config.yaml
num_hidden_layers: 10
hidden_size: 128
experts_per_token: 4
moe_layers: [1, 2, 3, 4, 5, 6, 7, 8, 9]
qk_norm: false
attn_scale: 0.125
tie_word_embeddings: false
init_std_down: 0.0
Below are experts of layer 2 (counted from 0) of a mixture-of-experts language model. Rows are named router (the router's row for the expert), gate (a neuron's input weights, with its number), up (a neuron's input weights, with its number), down (a neuron's output weights, with its number) and show model dimensions 0-127. Each number is 128 + 32 x the weight over its row's rms, rounded and kept within 0 to 255.
Before each expert's rows: a language model's description of what the expert responds to; "gets" lists some tokens that make up at least twice as much of what it gets as of all text. This comes from a sample of Wikipedia text that the model never trained on. Tokens count by the router's weight.

# expert 7
Digits inside years and dates, capitalised name-initial pieces (Per, Mo, N, P), and Scientific in taxonomy infobox headings.
gets: "1", "9", "8", "6", "2", "4"
router [109 102 167 107  91 153 117 147 143  88 138  90 178 157 179 158 171 143 159 136 168 168  99 163 163 162 153 155 155 158 150 111 109 157 135 108 168  83 162 108 186 101 162 141 171 159 143 100  96 141 147  86 165 193 148 102 119  91 147  98 171  94 101  87 103 150 110  81 152  89  95 103 110  99  92 150 169 165  86 174 102 176 158 133  74 168 163  77 144 147 159  96 169 103 160  97  79  87 110 130 112 175 161 171 145 143  94 140 128 139 166 183 147 159 126 134 107 101 102  92 150 154 161 145  70 162 170 105]
gate1 [112 101 117 108 126 132 113 135 127 125 147 156 185 160 123 132 165 161 213 142 143 142 195 178 120 141 119 162 100 132 168 124  91 173 112 137 144  79 201  95 150 149 166 171 158 156 147  80 105 126 166  95 142 140 117  95 126  96 186 148 177  70  59 104 138 130  94 102 104 126 108 129 101  50 171 160 180 122 115 143 128 171 132 134 112 161 179 114 107 139 169 129 137 117 125  73 145  89 132 117 124 194 245 168 123  93 113 115 149  96 140 128 120 172 127 143 111 120 125 130 132 151 184 143 140 171 136 131]
up1 [142 175 161  50  89  98 131 113 149 118 105  91 185 108 108 157 167 138 185 173 119  89 184 131  93 113 131 149 149 140 125 115  80 121 121 113 156 135 165 116 157  86 170 138  80 102 110 117 125 105 148 133 125  50 182 121 128 125 154 161 188 150  83 133 133 100 101 144 103 130 163 105 104 132 175 144 167  95  93  54 118 123  82 131 144 135 127 121 147  65 132 176 189 123  82 118 153  96 188  92 144 196 172 176 115 102 135 104 160 105 140 144  82 151 121 132 140 124 132 110 122 147 118 183 144 201 183 140]
down1 [180  86  84  56 111 135 133 100 139 109 103  82 130 155 194 101 174 149 136 219 152 151 114 152 151 164 127 123 122  89 131 113 127 141  98 131 188  80 182 129 147 132 148  85  95 147 154 109 104 141 121 101 169 116 119 122  63  98 113 148 232  86 128  92 142  98 149  95 203 139 130 125  81 131 118 151 196 138  61 124 140 159 122 131 129 114 151 136 125 111  88 117 162  80 135 124 133 167  88 126 139 158 126 110 167 125  98 178 170 139  74 154 125 179 105 157 126 125 151 101 121 128 143  76 178 127 154 111]
gate2 [ 90 137 159  90 102 120  95 113 165 123  75  62 145 188  96 143 156 143 178  96 155 159 118 207 141 170 142 177 185 118 129 125  92 127  92 144 155 118 164  77 187  90 113 152 131 174 164 139 139 135 170  92 139  93 142 119 173 109 151  93 148 103 101 128 106 105 120 148 143  81 131  93 117 105 158 184 185 166  99 127 156 144 129 127  45 161 130  97 101  88 162 122 134 147 151 107 100  92 133 144  93 141 154 152 121 164 157 123 187 161 170 155 131 154 113 123 160 133 101  71 175 114 148 101 112 187 201 140]
up2 [110 129 160  92 133 119 114  78 165 139  64  98 128 163 100 143 128 131 185  97 118 103 136 176  91 185 140 154 201 139 135 149  87 100  59 125 161 151 151  54 130 102 134 147 112 145 124 101 168 118 144  81 107  69 179 145 159 138 145 139 162 131  85 125 105 124 131 144 118  76 123 108 152 103 207 198 150 151 139 107 149 111  69 109  64 148 133 130 137 107 184 113  90 161 125 102 104 154 126 145 126 144 148 141 127 158 138 124 151 143 145 125 100 136  45  79 175 150 118 110 189  97 121 127  95 200 154 172]
down2 [191  66 167  61 116 142  80 115 129 119 161 139 121 128 116 123 179 111  83 156 173 172 160 177 146 143 183 115 118 170 139 117 147 127 124 132 119 153 160  98 127 159 123  62 102 156 107 104 142  83  81 156 153 116 125  68 113 102 106  91 141 108 199  61 141 158 105 132 219 171 134 116  76  68 114  97 175 148 146 124  90 159 151 107  68 159 114 111 125 123  77  66 160 111 121 132 138 170 136  95 145 166 119 138 102  94  85 129  88 172 134 145 121 140  89 133  87  80 127 145 153 144 127 136  93 117 160 106]
gate3 [ 87 118  98  96 108 130 107 136 145  85 157 136 161 121 117 122 185 157  91 119 163 196 160 146 110 130 152 169 169 157 109 135 109 179 106 115 162 115 195  97 142 105 199 145 160 186 119  99 118 148  97  59 178 191 117 118  78 114 150  93 147  98 152  80 147 108  90 127 157 122 134  94 111  90  86 155 207 122 101 123 141 160 189 138  75 185 117 134 126 177  91  67 132 104 137 134 100 131  78 111 130 173 114 169 151 115  97 118 145 156 139 156 156 179 108 120 136 123 120 105 187 126 174 126  90 149 169 158]
up3 [107  56 123 175 106 139 123 145 120 171 112 199 135 166 131 146 192 123 173 182 173 165 166 161 139 213 120 144 153 117 177 149 105 116 141 139 154 129 142  75  80 109 121 172 126 106 153  97 119 123 167 152 161 119 107 116 176 120 165  72 173 142 117 129  69 168 107 158 133 146  76 113  94 117 175 127 180 134 126 155 171 181 108 105 134  90 178 129 104 140 148 102 102 104 107 110 141 104 160 108 107 200 192 126 131 179 120 156  83 130 164 145 167 110 108  99  97 126 155 109 121 138 144  96 159 115  74  75]
down3 [106  55 123 143  87 102 189  93 136 179 122 121 130  66 116  84 154 140 147 106 150  94 150  69 162 106 139 135 128 151 141 119 149 123 113 127 118 155 160 118 140 144  95  87 194  58 153 122 120 113  80  96 132  86 104 146  87 118 167 170 112 141 155 113 152 143 110  78 152 115 116  97 150 120 168  94  83 155 119 164 113  86 110 138  69  76  53 100 173 121 111 162 184 156 145 120 105  88  69 141  90 112 131 111 156 135 172 155 167 133 119 165 176 164  93 179 176 175 107 128 138 162  93 161 106  77  91 151]
gate4 [137 146 143  87  97 148 132 150 160  92 126  65 168 111 145 132 151 131 193 162 167 108 137 178 133 148 118 174 154 112 126 126 134 199 158 165 152 116 187 136 147 117 156 139 141 214 147 141 124 131 138 115 160 152  91 129 159 120 144  96 173  85 142 127 105 142  94  80 137  80 143  89 101 144 130 161 200 130 130 156 110 195 119 133 111 161 121 117 152 149  95 151 147 118 158 124 103  97 152 110 129 152  67 195 153  98 132 144 120 217 166 182 228 169 128 102 102 124 100  91 153 146 161 123  86 164 105 102]
up4 [125  58  94 118 134 124 104  90 135 177 104 133  94 160 165 170 178 177  92 113 111 181 124 136 120 120 148 123 136 115 186  86  78 153 123  93 122 118  99  57 150 191 107 177 148 115 157 101  74 111 159 136 109 193 150 118 112 109 172  75 139 102 139 118 120 110 147 142 180 169 146 161 155 114 108 145 164 114 113 127 196 155 122  99 108 135 198  73 115 125 111  78 121  69 112  76 121  72 129 175 120 165 120  88 176 141 107 113  98 100  99 147  98  83 118 124 136 131 167 163  83 148 141 175 161  87 154 152]
down4 [164 107 134 171  97 112  87 126  99 144 146 126 142 149 134 116 138 165 110 168 105 108 144 127 135  99 148 124 178 139 178 100 173 150 185  73 138  85 108 139 164 135 100 116 136 118 159 195  97 100 100 135 101 158 147 105 116 113 127 107 152 123  73 110 168 145 151 119  93  98 181 136 163 139 126 165  83  83 110  94 180 125 151  79 101  90  76  96 136 107 114 126 107 136 107 202 150  48 105 200 118  47 171  99 171 139 130  82 164 105 161 148  99 135  94 114 107  83 172  79  92 124  83 108 178  84 149 111]
gate5 [ 75 106 153  77 113 190 104 156 151 102 132  89 148 184 131 166 163 159 148 112 157 148 110 188 135 163 147 160 141 128 150 117 102 161 168 124 162  87 140 113 138 129 145 147 136 144 171 108  75 128 125 120 223 185  88 122 157  70 162 108 156  98 132  71 126 150 105 109 151 140 109  91  87  90 132 158 181 166 118 149 160 162 157 142  85 187 167  55 116 105 124  68 121 103 172 136  90  95 114 149 107 156 179 141 148  94 158 138 148 143 156 155 180 169 121 121 101 128 139 117 165 117 172 128 130 154 189  78]
up5 [147 126 114 118  51 129 165 147 174  95 117  89 196 158 125 106 146 106 176 153 101 118  88 146 133 113 114 113 144 155 153 140  86 167 151 103 153 115 172 153 144 116 133 172  80 107 118 120 107 175 102 189 147 136  95  96 173  86 133 148 135 175 140  83 160  94 158 163 123 155 121 113  63 108 106 106 131 156 126 103 146 119 210 119 133 192 156  69 146  66  97  95 103 113 145 139 150 137  88 122 123 162 112  66 113 153  77 165 179  97 145 116 155 118 120 179 118 168 199 128 114 136 173 154 153 127 120  51]
down5 [111 147 152 203 116 172 164  85 129  88 108 135 102 111 139 102 165 185 106 113  44 165  79 154 169 126 120 141 144 121 184 128 102 132 124 127 152 110  61  75 112 109 117 173  79  69 128  93 152 172 131 159  74  89 140  78 144 149  94 102 189 171 102 116 104 123 124 108 161  76 122  84 125  63 108 116 133 124 110 109  90 117 116 119 100 113  55 157 166 160  98 158 174 108 110  68 128  87 134 133 147 135 115 100 149 166 118 120 146  90 110 109  66 118  90 188 132 140 120 122 120 161 162 167 144 107 166 130]

# expert 30
Organized/organised, the suffix -ed, number words like two, eight, and spaces before years or numbers in tables and lists.
gets: " ", "0", "1", "6", "ed", " of"
router [114  87 168 103 106 148  96 137 147  95 146  72 165 179 178 163 181 162 142 146 170 173 104 155 166 154 160 160 155 153 149  96 119 154 145 104 177 102 157 102 166 110 161 139 167 163 136  92  81 146 163 103 156 173 158 106 133  72 151  87 171  92 110  96 106 156 113  86 166 102  98  97  91  98  92 156 174 164  89 173 100 169 151 134  79 170 160  84 145 121 168  98 163  89 157  99  78  91 118 129 108 167 164 162 160 144  96 109 134 150 156 182 162 157 120 146 108 115 113  82 159 147 164 137  87 154 164  94]
gate1 [120 111 163 121 126 126  75 163 149 113 196  86 138 118 125 135 178 120 129  89 137 154  69 140 154 144 181 179 138 130 136 112 160 129 148  84 109 139 136 129 196 113 147 201 137 148 141  46 127 142 146 104 206 167 117  87  97  84 215 114 162  98 109 119 133 199 108 100 138 172 147 114  99 134 131 136 164 204  65 159 103 188  93 135 178 129 159  56 106 113 132  87 122  85 146 144 145 102 111 131  87 139 151 176 151 142 100 110 145 144 116 160 141 138 162 115 135  93 133  96 140 121 125 145 122 121 175 107]
up1 [158  94 143 131 175 116  44 186 115 135 194 103 110 120 157  77 172 124  97 109 104 121  94 128 157 106 133 125 138 113  90 135 181 104 117  95  89 185 110 183 142 123 117 205 109 154 154  48 173 153 156 163 158 125 103  95  73 101 179 139 117 135  67 154  88 179 156 146 106 152 121 130 104 153 168 129 122 183  83 133  99 165  88 152 166 107 129  82  64 128 115 112 102 112 109 178 175 144  96 115 141 122 119 129 114  94 123 112 138 152 104 122 121  89 161 124 154 133 194  95 139 144 105 121 182  80 116 144]
down1 [132 114 141 107 137 132 100 146 120 119 101  87 121  84 168 170 169 161 124 154 143  95 113  94  90 148 149  74 105 124 109  79 212 147 195 135  83 101 145  79 116 129  79  93 138  96 160 128 117 151 146 115 129 133 119 143 142 114 162 140 148  65 133 123  78 201 161  72 139 132 117 126 143 125 107  67 151 119 110 143 102 155 136 166  97  92 175 153 141 109 194  93 134  74 102  83 119 104 133  74  40 162 125 154 176 154 133 115 130 131 144 147 178 138 133 136 111 147 101  81 134 173 111  30 123  80 135 123]
gate2 [158 173 104 102 164 138  81 143 150 165 162 148 159 130 136 166 129 108 177 142 160 118 170 123 100 139 114 190  93 143 151  99  89 127 122 138 114  86 114 165 124 141 145  76 203 130  93 126 157 108 122  94 175 101 105 130 138 138 133  86  98 105 104 104 110 194  89 159 164 155  68 172  81 114 156 124 152 201 134 229 107 132 168 132 113  81  92 142 194 181 136 138 148  91 166 133 130  83 124 115 153 119 121 107 108  97 124  85 106 120 151 153 121 189 152  85  63 144  98 126 159 194 143 120  91 130 132 118]
up2 [175 129 142  86 150 167  96 143 136 110 152  89  61  74 166 134 166 124 141 182  94 100 125 106  72 133 108 120 104 108  93  87 126 104 104 130  97  59  68 166 103 161 122 150 137 133 116 159 173 146 144 123 152  94 105 124 136 159 127 116 120 153 122 133  91 174 121 132 130 153  85 202  84 133 157  99 120 172 134 199 109 164 132  79 114  57 128 155 172 140 146 158 115  73 167 161 167 142 181  83 108 121 119  97 124 145  96 133  98 110 120 114 155 160 143 107 108 160 115 107 124 228 107 202 163  90 115 148]
down2 [125 168 140 103 149 115  88 108  89 103 118 101 136 126 157 174 189 143 151 155 111  64 114  99 121 130 139 132 106 156 129  93  77 119 123 137  95 119  60 130  57 108  91 148 136 176  85  65 174  78 130  96 170 139 106 190 136 165 223 113 148  60 131 126 148 116 102 155 121 123  84 178  96 142 119 137 111 154 142 161 108  73 140 141  95 116 132 120 186 111 148  93 107  74 183 154 134 134 129 121 160 144 133 162  99 132 112 166  90 124 121 155 150 174 102 132 116 186 101  88  97 115 140 138 126  38  95 102]
gate3 [ 99 111 150  52 130 160 124 173 173  88 114 111 161 145 187 170 164 151 132 149 157 174 114 140 159 187 165 156 145 142 143 124  70 136 129 133 150 101 162 110 184 146 136 200 136 165 114 113 137 146 156  81 157 183 146 162 128  92 148  90 163  79  92 100 130 106  62  98 182 120 115 132  91 104  84 162 176 162  69 157 133 184 146 112 148 167 165  96 146 135 150  84 122  82 178 131 149  85 151 115 125 191 150 170 151 115 121 144 149 132 152 165 140 133 155 143 106  89 157 116 159 152 153 132  90 164 168  81]
up3 [125 124 116  88 163 124 137 158 142 110 124  50 117 205 208 150 119 146  97 198 111 101 134 170 118 175 194 109 171  99 130 141 132  82 115 121 134 131 110 151  94 148 113 200 107 163  86 100 164 159 163 127 127 148 152 148 138 135 132  85 114 129  96 169 132 102 140 130 184 184 129 142 167 134 122 167 113 182  96 129 138 149 164  77 176  96 158 108 147 138 166 153  73  31 153 159 188 139 155 136 174 126 127 113 129 135 161 131 136 148 132 149 110 130  92  99 143  96 187 156 158 111  89 137 140 117 150  70]
down3 [140 127 125  96 140 158  57  98  94 129 111 141 134  64 157 121 150 178 118 169 136 140 108 118 107 138  98 100 101 126 143 156 129  98 140 134 107 121 156  86  91 139 114 130 143  73 146  96 140 180 170 107 163 110  90  92 109  93 128 113 207  92 157 160 179 147  98 122  63  99 178 212 156 143 122 122 175 174 151 155  95 161 117 137 130 126 161 114 137 114 174 142 136 142 123 134 150  75 129  82 153 141 163 140 107 123 171  98  92 135 170 193 103 140 144 161 154 195  79 139 192  89  68  94 107 137 170 186]
gate4 [136  96 174  87 136 155 134 174 167 149 165  74 149  81 136 162 128 153 168 155 156 134  95 105 156 118 202 179 100  94 128  94  97 134 121 166 117 100 159 122 145 109 146 160 151 152 149  81 146 129 152 109 135 131 165 124 103 100 135 111 147 154 147 102 141 151  86 118  97 120 152 113 113 115  96 138 179 187 154 179  92 175 100 124 104 133 157 124 182 133 174 138 124 140 181 147 105 108  99  75  78 193 146 178 138  75  83 117 137 159 150 132 147 127 129 140  59  58  97 142 158  75 178 178  46 138 172 139]
up4 [ 90  72 132 155 169 153  84 122 102  95 133 130 114 192 186  63 140 106 121  86  95 158  55 178 142 155  48 150 193 157 136 156 142 145 152 164 200 106 135  95 130 123 157 142 156 124 135 108 114  98 179  94 161 172 110 144  73 126 150  75 129 109  96 115  95  75 127  81 134 142 108 102 143 112 102 187 143 122 122 108 115 143 162 122 168  71  92 108 164 134 125 166 110 110 135 114 168 121  86 133 126 153 117 110 118 167 186 191 119 117 138 153 132 174 136  98 151  92 165 129 136 139 102  59 169 150 114  96]
down4 [111 191 125  90 142 136 138 154 147 106 145 140  72  79 100 103 105 184 118 142 132 117  75 164 104 114 184 122 146 144 131 158 145 164 160 178 103 169  92 139 139 161 129 131  88 140 175 132 123 109 144 168 109 147 131 111 147 129 119 118 196  78 165 143 152 107  94  83 127 133 149 139 175  60  79 180  86 156 131 165 118  71 200 159  78 119 134 172 119  97 112 166 177 123 118 122 120 101 134 102 118  84 130 158 124 149 121 102  85 155 147 103 166  52 149 168 134 163 100 209 105 114 110 118 114 166 173 191]
gate5 [ 93  97 163  68  91 164 134 116 176  88 131 116 107 134 143 201 149 136 149 128 158 146 144 170 154 173 119 177 155 129 120 107 170 105 183 125 125 121 192  95 136 127  84 135 198 233 140 133  97 123 106  93 166 169 123 193 118 107 166  97 136 110 162 116 135 131 109 122 113  79  96  92  90 153 101 152 174 187 116 125 124 148 195  87 166 125 142 148 156 106 154 113  93 130 144  92 141  85 165  93 134 130 114 159 145 115 107 139 101 167 156 167 178 154 172  89 116 146 114 163 108 107 141  92  82 176 150  88]
up5 [ 92  85 110 101 111  84 185  75 178  94 197  71 117 101 179 163 146 114 168  85 100 116 108  98 211 105 121 141 149 106 160 121 125  88 128 175 150 129 153 123 174  37 144 180 112 122 108 102 139 154 146 149 104 162  75 139 159 177 123 126  95 169 123 151 158 117 140  93 158 126 121  97 125 130 109 103 137 138  85 108 164 143 188  98 171 130 144 128 107  87 129 119  74  94  94  59 160 139 104  95 124 159 115  96 150  98 152 136 139 204 126 126 137 146 161 140 144 152 133 177 108 149 145 127 141 167  60 105]
down5 [145 157 120 139 149  78  98 168 113  89  76 147 211  97  72 121 113 166 175  73 166 160  92  66  92 126  83 134 103 142 175 140 117 117 127 105 143 125 107 180 111 179 177 156 147 122 127 141 110 158 170 113  94  73  97 130 101 157  85 112 169  72 137  89 151 142 122 106 105 120  85 118 159 114 120 103 138 118 153 147 105 155 120 129  84 143 136 132 110 196 142  80 140 141 150 200 177 121 167 141  56  88 118 137 124 141 163 125  59 124 125 156 106  77 159 122 128 114 131 134 100 153 141 107 124 154 115 225]

# expert 0
Pieces of foreign names and places, especially Slavic or Central European, such as Gurbanov, Budapest, Warsaw, plus digits inside table rows.
gets: "2", "1", " He", " K", "va", "8"
router [104  92 185 100 109 144 112 137 148 100 134  88 161 165 171 154 167 156 148 138 177 174 101 169 171 171 156 161 146 157 148 111 112 155 128  90 177 107 156 113 163 123 143 134 154 156 137 104  79 140 156  89 155 192 146  94 133  74 139  93 158  88 102 100 110 145 103  73 177 102 103  97  87 101  93 163 173 150  78 184 103 171 156 124  72 184 157  90 147 126 141  86 147  98 155  96  75  79 121 130  94 171 165 172 151 143 105 114 127 139 162 178 150 152 123 151  97  90 110  94 155 156 174 116  80 150 160  94]
gate1 [124 122 113 119 114 116 113 112 144 110 124 112  93 116 173 208 125 147  82 156  96 146 148 141 111 151 112 162 115 181  79 128 150 119 145 124 149  64 183 133 132 161 175 157 129 139 192  78 112 138 119 108 202 155  97 134 156  94 170 161 192 115 170 113 106 109  47 115 118 102 105 134  55 108 165 166 182 157 112 152 156 159 155 128 137 142 171 117 164 107  80 135 109 120 209 129 119 119  39  73 100 130 177 111 117 148 119 189 144 119 131 168 178 111 123 115 115 118 136 112 149 126 143 125 136 121 175  76]
up1 [136  95 148 113 137 112 119 143 136 100 133 173 112 138 196 122 164 113 139 170  93 140 157 146 117 150 103 141  87 147 112 167 142 132 150 149 149 166 162 111 155 136 199 118 144 177 110 139 109  71  78  86 217 133 111 109 153 119 149 120 132 102 150 136 157 122  47 139 103 126  98 103  75 129 132 195 168 171 129 172 128 109 160 146  60  91 129 143 144 129 130 134 138 163 194 129  59 111  33 137 130 125 133 143 114 140 148 142 109 135 153 158 188 114 144  91  65 127 121 103 178 145 109  49  81 106 109 100]
down1 [197 154 129  58  87 144  74 150 133 146 145 122 139 135 101 117 134  85 144 159 129 152 144  85 110 109 170 119 183 104  93 125 165  36 134 115 137 134 137 137 128 165  86 164 139 155  90 146 144 172  99 154  81  94 125 117 113 165 116 158 148  94 134 175 152 158 138 147 130 156 124 109 109 127 104 127 204 126 135 166  79 144 130 122 135  74 105 114 126 107 104 132 216  68 150 104 147  97 107 113 173  80 148 152 179 149 110 114 151 124  97 140 145 116  53  92  77 147 117 166 128 105 163 186  56 174 115  92]
gate2 [ 81 140 160 107  73 151  77 150 122 116 150 108 168 143 135 134 102 158 203  67 140 134 117 152  66 124 139 149 146 158 117  91 109 122 155 160 126 117 128 107 162 209 145 133 149 165 137 146 116 131 198  96 172 150 140 112 132 119 148 100 166  62 106 146  98 126 125 116 191 137 140 124  97 169  80 137 168 123 108 145 128 177 164  89 127 151 149 111 141 103 106  68 144 126 114 140 132  43 156 113  83 166 142 155 139 103 137 157 100 156 173 185 162 125 153 100  66  93  74 115 166  99 220 104 114 141 151 149]
up2 [ 80 166 159 125  94 138 104 154 125 134 142 118 156 144  91 104 106 113 174  67 125 123 115 161  20 133 160 117 163 156 136 113 102  89 143 144  89 145 117 134 128 214 134 124 135 130 108 164 161 102 204 101 139  95 113 100 135 126 115 165 135 105 115 166 118 109 150 146 197 135 141 155 110 170  71 125 140  88 139 138 129 149 171  48 123 154 101 144 141 101  74  70 132 123 109 125 140  60 192 134 112 133  97 147 110 106 180 116  94 160 157 177 149 147 169 150  61 120  93 126 113  90 206 120 120 114 112 151]
down2 [169 125  94  98 177 200 148  97 105 111 154 128 105 123 120 197 155  99 169 105 105  95 118 136 129 162 185 148 135 125 173 122 130  95 140  97 141 188 168 131 117 100  94 235 113 157 156 107 150  97 159 113 167 132 144  81 109  92 145 100  89  54 149 112 121 155  93 145 136 101 113 134  81 137 152 131 107 157  83 143 179 166 165  62 109 120 164 106 130 117 102  96  90  83 107  58 165 120 103 156  75 105  91 168 101 121 146 135  98  97 118 162  84 135 107 118 106 126 128 155 108 123 173 139 107  61 161 151]
gate3 [ 83  89 151  94 131 130  94 153  77 112 131 166 109 114 110 130  97 161 189 129 121 160  93 183 137 171 178 117 166 111 121 140 155 137 130 129 124  69 151 149 127 166 138 116 148  85 125 140 101  87 149 116 133 152  72  77 100 122 138  92 159  78 126  79 104 160  93 125 170  95 102 108  56  95  91 198 156 166 118 138 173 153 162 101 116 122 152 119 181 109 134 133 118 131 170 144 102  71 140 119  63 168 156 151 103 140  80 130 137 173 150 170 150 113 186 143  24 103  98 133 159 172 177 123 115 112 120 153]
up3 [ 87 136 166 118 118  95 138 102  49 141 120 182  92  89  80  91  54 136 166 122 103 117 133 189 101 184 168 110 164 118 115 163 159  99 116 146  86 100 110 165 108 169 116  89 113  70 115 155 137  81 155 118  83 103  52  64 130 148  82 119 127 105 101 128 105 136 125 148 171 116  98 119  86 107 118 170 115 128 148 135 161 102 167  85 128  88 113 147 206 132 118 117 104 162 148 128  94  98 151 155  86 126 139 106  84 127 136 111 108 163 148 141 171 130 158 167  41 122 113 149 133 144 146  96 133  95  64 171]
down3 [172 111 105  78 171 164  86 104 132 120 119 113 127 105 139 172 155  98 194 141  86 128 155 157 161 205 167 180 149 163 143 159 117 125 139 120 124 200 184 126 134 126 149 177 168 141 124 157 126 112 144  75 213 134 127 107  94 104 141  83  88 106 106  79 155 167 104 134 150  90  96 139  53 162 121 108 132 147 126 196  97 173 157 112 109  95 123 102 130 112 101 132 157  94 110  46 174  96  96 142  80  84 134 169 116 125  98 112 118 120 128 153 113 141 124 115  83 146  63 111  91 124 158 125 107  83 134 147]
gate4 [ 92  83 174  74 130 124  98 140 155 131 149 158 128 151 174 154 150 191 139 133 140 145 119 150 111 174 179 196 161 146 121  99  83 143 127 143 138 118 142 108 154 157 129 161 168 182 145  66  90 138 152 103 163 178  96 113 155 107 161 134 185  70 107  91 141 148  97  65 141  82  78  85 101  85  87 157 182 146 109 173 138 152 174 132 121 148 159  79 129 122 107  86 136 123 172 110 128  90  91 104  94 180 144 121 151 130  86 162 122 190 149 189 182 120 129 174 149  94 136 112 167 156 162 147 117 129 130  91]
up4 [145 138 137 145  42 148 104 100 189  68 102  82 125 186 127 166 132  75  91 104 140 162 111 172 128  91 132 130 151 124 111 116 153 174 132 107 166 155 132  89 164  91 179 152 169 108 122 152 130 144 181  83 179 166 153 159 154 167 111 144 151 108 161 163 114 133 127 133 169  79 148 115 109 125 135 108 129 128 105 153 119 138 127 153 125 142 132 124 126 105 191 174 148 138  91 153  33  75 191 135 105 128 127 165 175 149 138 112 144  98 101 182 125 141 189 113 136 165 102 108  94 176 148 140  78 185 195 126]
down4 [147 153 150 164  90 130 160 112 164  93 122 123 132  99 156 115 148  90  74 135 109 136  85 135  63 136 138 120 127  93  99 180  95  80 126  92 132 102 153 103 181  77 137  60 124 129 150 132 134 120 123 150 170 123 167 132 137 189  75 146 145 111 117  83 112  45 157 161  72 160 173 138 145 118 140 131 119 148 142 118 131  90 184 190 124 192 136 161 110 110 157 141 119 129 112 165 103 136 151 111 166 188 163 101 105 116 118 109 194 122 107 165 106 195 162 133 159 206 149 109 111 145  96 107  76 197 152 139]
gate5 [106 162 169  90 155 229  85 180 129 122 125 146  79 101 127 171 178 106  99  93 194 195 101 192 125 137 135 139 130 120 132 166 129 122 164 131 124 120 169 117 130 113 156 118 136 142 128  95  77 145 130  80 118 142  86 122 153 119 163 113 160  67  93 139 149  92 135 112 178 130 102 177  88  88  69 144 182 115 121 193 130 177 183  83  91 157 117 135 147 167  82  95 125  80 169 124 150 102  86  99 147 114 111 123 161 149 125  92 143  45 106 141 151  97 128 124 116 100 108 131 142 152 129  90 110  98 169 132]
up5 [135 171 160 115 160 158 112 148 107 144 111 154 100  83 152 138 165  91 121  94 173 164  97 155 116 102 127  92 140 109 167 147 140 135 168 143 127 110 117 150 151 161 126  77 130 155 129 145 113 153 125 101  91 138  66 123 111 144 134 114 155 135 130 170 193  65 153 120 210 113 138 233 111 109  81 107 164  87 133 153 139 163 194  90  85 128  98 163 133 185  71 135  88  68 147 140 132 112 108 110 184  72 154 114 153 145 139 102  90  43  97 106 130  77 138 128 138  86 144 124 109 137  93  85 115  83 111 112]
down5 [108  82 117 117 132 148  86 173 100  66 122  85  99 172 111 113 123  82 132 133 157 123  93 153 185 144 125  91 124 120 142 100 119  83 128 145 155 121 200 126  94 167 136 135 112 161 148 110 132 108 152 112 162 105  83 129 149  85 191  74 161 102 158 165 129 171 162 145 155 134 132 124  92 132 137  98 165 127 102 198 171 155  82  80 124 162 150 121  97 170  90 150 124  68 153 115 125 110  47 114 105 142  95 129 104 159 158 132  97  19  86 140  84 181 170  76 111 128 105 170 103 144 113 131  95 109 147 124]